config = dict(
    n_layer=12,
    d_model=192,
    n_experts=128,
    experts_per_token=8,
    d_expert=32,
    d_shared_expert=0,
    activation='swiglu',
    moe_layers=[2, 3, 4, 5, 6, 7, 8, 9, 10, 11],
    router_score='sigmoid',
    normalize_top_k=True,
    routed_scale=2.5,
    balance_loss=0.000403,
    balance_bias=True,
    n_groups=4,
    groups_per_token=1,
    init_std_router=0.00951,
    lr_router=0.00123,
    n_head=3,
    n_kv_head=3,
    head_dim=64,
    vocab_size=8192,
    norm='rmsnorm',
    norm_place='pre',
    norm_eps=1e-06,
    positions='rope',
    rope_base=10000.0,
    rope_fraction=1.0,
    qk_norm=False,
    attn_scale=0.125,
    tie_embeddings=True,
    parallel_block=False,
    init='normal',
    init_std_qkv=0.0253,
    init_std_o=0.00516,
    init_std_up=0.0253,
    init_std_down=0.00516,
    init_out_by_depth=True,
    optimizer='adamw',
    lr=0.00167,
    beta1=0.95,
    beta2=0.98,
    weight_decay=0.095,
    lr_head=0.0163,
    grad_clip=1.0,
    warmup_steps=293,
    schedule='wsd',
    decay_fraction=0.356,
    decay_shape='linear',
    final_lr_fraction=0.05,
    batch_tokens=131072,
    seq_len=1024,
    doc_mask=True,
    train_tokens=899400000,
    steps=6862,
    dataset='wikipedia_en',
)
Below are experts of layer 6 (counted from 0) of a mixture-of-experts language model. Rows are named router (the router's row for the expert), gate (a neuron's input weights, with its number), up (a neuron's input weights, with its number) and show model dimensions 96-143. Each number is 500 + 50 x the weight over its row's rms, rounded and kept within 0 to 999. Numbers have three digits each.
Before each expert's rows: a language model's description of what the expert responds to. This comes from a sample of Wikipedia text that the model never trained on.

# expert 27
What it handles: Mid-word pieces, biography verbs
router:546521562557579507532573438486503460455479587484516597487462448469511407501530523482523473551501516520487422588461407568451553611512434496590441
gate0:509461536604487445543488549462520414487454537487656519553499543496451490457459589409532496523519554449561481501468493494552448530618398474470474
up0:570397485411530530438533492434391473616486534475473548427438521544491514522499524518578538470492521425519461570541427533483512600415582506488541
gate1:444513430426408456500506430484470526526481511589544518539559454579487511462560560455428509575506507449516451549469478519506474433536517423485485
up1:522487595476543540508505446463394556532564484484484430483536605487485455556583467518594395537547603492483530477502555501532497486486544528556415
gate2:467555401548488480490432454494563505462500566489577477516493560476421397450535537464539464407513483491470458453476490517533542550424345498608583
up2:511575499451416450481509461433517504411643542544579544579477418430542420466558535546469476499525502456548498587465539568510532408530482496538479
gate3:547435516532529549552550504484530433511570542516556517528399483526493448447481554476573507524590374466559501432542492478456496495464470514465509
up3:425471507557411462530470427479477553485529466460509392554443468483440447468516573463550544497537468507527573532449469473625552528411515460488553
gate4:532475510421516554464512389483470449445428502437507455458532470481524417512474482546383509503516473451430595428467460501445561459464419522537532
up4:554599468579427440544481558509492503498490473508470514493526465527496521437450526581545487454517469538474398553466497501471459563427539477547467
gate5:479535517497588491425549449493471519475548542431625533498543535490483443464495493429452368584547489400484527572470472482598390506479469477437453
up5:490509503525501444545533478502487572495531520508466520471496525498466456487499549544501486493411421571584484469477531547433459480594488476484461
gate6:447412444482581512448511532485579473459605482517525505548450493550509397496563505458469513504432402496563471482469463451446531470431496486465548
up6:599522493469458488575458443491461438503440525499472466472523553417409549491481516504536476593596508600495484527613594531555436546473488466532500
gate7:504493510565480528565441492528564458389354604476507625515458434626472524524499523470483503532532556530518495480411461483375539538520368442576473
up7:573509480536571532475553544482446505557538398492499418436508440337473472476530435430492485577408472473559500638491533472501423460511554527416471
gate8:446508581455460470556583553455560385474466512471517533492596560572477451548469536508497552530596417598461482468521512500512418555507483445514474
up8:596532570528531419503490510447461500481580567534529439524495521432435454572556472527412557500437492492508443427334515477569440502477503514502438
gate9:447532487556548572482535378473494566480489454529432467572550505561460418500536512490509509501449470496425484477550518528491586459474400498504502
up9:475529584525498449590503503461492485539506477542491446496416482481515520457562390479514543538379478435347580499574610473573506545456513566483535
gate10:470543607448583472577403379493500527469474491492538549486484604457433484510552506499504448432598369476509509556457482533452526553509396514482564
up10:530510467440587499421464531408555460508538470558484506579543583672495489506457521530556495543507474548531544522499471521479491531430491457472466
gate11:436492379407536480441552434424586509509449391508548585567471439536495521493519479484483512480466499528418510539529463469488454478568450513540536
up11:499498436459490519566485514496581481419471456519475569500496465489455463573502437448602515493529530515571507549517399395467497522469533462464534
gate12:452542472499486536527490513478513466445537585489421491521492414503588551521504548545502546506466532521512457503544427537507593578528534499573472
up12:458556472579565466562465500490416571520425582539425534429584573565534504507495475488490491467544539613541542477536522551549441475368509498483543
gate13:491505458545521604521447463453418455559521525529499591581491572571583562433485440509464549539417562504509576555447388453376497546533517423536466
up13:524567477462551507468506544527498507412464428492449488498460543484426583417509486393459446461478423407561457534502469492477445507532473555528611
gate14:591469510487528504564534478516608462515515440476386575524479433552575463473510557424538427446463573499509585535460470587454434492503532427501482
up14:473547456488520537442442529469440432455512614488649547489554492421405514576507452504457443554452529495448519476511501512437552574518461488452491
gate15:427488573443552576500527465446453428458452479488576571527503498549516569559520532444468566489583467484472491526399351500502514536497469521515461
up15:576500416464485467479552378537490482431456484461553444553522571465576514435465447401454529541439573509385533400488560434513556543475580408528495
gate16:475414525492432526497562455419530481512516475544542529560511540504557554451492487492330459469488598526415463444567436511521546522496406498535461
up16:443549526558503437529514510483476470450545470522522578508499510541503454444531541364457429528474476425524559540541602602480529490471503462555481
gate17:518477513424530547454499512457523444543549528456634541469519440545518516502468456416464485506496517533482562589499473490526587496499537438543484
up17:482536595530534562524452510428550537502499467568420458588494563529509503473537477488520447468420505579508484415523442523469439464492475543553544
gate18:586516538497511581510526542381505518422539452479507542547499520504591521573515529422477460484454541518484519456515424433583543472486474513493432
up18:476592503504507508539458465479495473559404527511514478452618520500505468511458536481477465453575541483481555455515412464448524547532456475555474
gate19:403578451555521515484491485469514477452526543482505463571495433479542438450420606488439457461485549477453531443461444426589476545486374496589552
up19:524498499522538487480540565461423420459498554495508478403551555460488529487581446553499510464469544446419503536401483396508538477537524491538516
gate20:437509458541495483536460450445615568522506439535498589508467409557461546538402470506480493516420473494445488523542474526447560539476505470554450
up20:490484491510480560530508517411456519516543497498528484464488437541528494574475552525512547542501556461460455592461497552532456516439410455509508
gate21:537462598401500465488566491461438466397572419450505600557544505544514519570527554405546523577442563465523520552477460509490599403512423439462526
up21:472510482529584547560497480581500480522538490522499530492512469628518530523523521461534489444579567457494461485523487500504492521505465569535563
gate22:598450522454495490505517453453530548531515421504582515525574514541504416476453474528523416533504434432420448507463415582519469569494550453454442
up22:505476477499507420579542529567507405532602537490514481537511574535542489501495488480615541534511505448529415527538467430453557553514529524562517
gate23:575540569540506532538494497411475480493541573474518507578448493491502548519484596475476527568498470368462500509496429536453540511523544491544537
up23:504518400546521581467562531571473567483427488592522538425492502478531459470476453493403483519374443479490501524495457565393587463454477485491449
gate24:489416550457537401554459415408480505510467407537444599493477475590465481465505515606418467525462523464564487578468464560452534549448461450428452
up24:490474556452435534457518508490548617478445440584418518541574541529574488543582468369594440447553449484425547467497457427560524512462485528466486
gate25:432477448481504387438523541412446498462511471496423650479541464515523475498458564477509464441483491457443533605485388439553576536530522494577531
up25:524503567595545506461538521531545445514477489464563379450462478549468530453438483504587535479420465522489517466502528496507422488470418529431404
gate26:520565482529460573537491419535489385458541395473545581606543519519484522536514521474581463486530481578492464502485525550485578539512458463440512
up26:513427572534562563484451435434463550531508506412490451580609445570448446477463531436624461573518491540523508526489494524505492458427407480469521
gate27:567542455511627496470508543494485447414509540525514430485527512497582557526511478512493527529474543477468572571511556621458505475528400510513555
up27:579545503519521557485500379495551434476504512482478439604416508462517467554544514514490532471564492427542482500470434481526608447532503552555520
gate28:592526505508541538529505460461581460528477512472504479483459454492438417456478561490514475538560502482542514539473522456401501497485492479561406
up28:454442537573533418555547485509483538455543417462491472464596482498540519496503427431486529504590502521437485437519531496485471511464501526498508
gate29:490468462567564459494524457466459469460453539524542523547447494522491495525601576519519551470620621446491514463504474548553531456492530516499515
up29:470497510500454435471406489467532505470531504539486526412457451524471559519463495533494556528490512463492432486561419445495391480433431600538510
gate30:584511550524548446567481532391545537488507574458563477599520516530500545512418584485506398495510442455570479571492490585583582572540528478462486
up30:513499494436460571600502402491514531510501536450437441469508535531490587444565541477388551514549545522516577496483535547596480513464557494456493
gate31:504428537546537505410515545553489508441572594537464517455508594490540405444463485452575427521553426489501520516536482463487454606518491532447478
up31:524575402459591427512578484463547561594486417484556489495477448471467528566494535453523557463476493585487457514494470455441550452459503518522526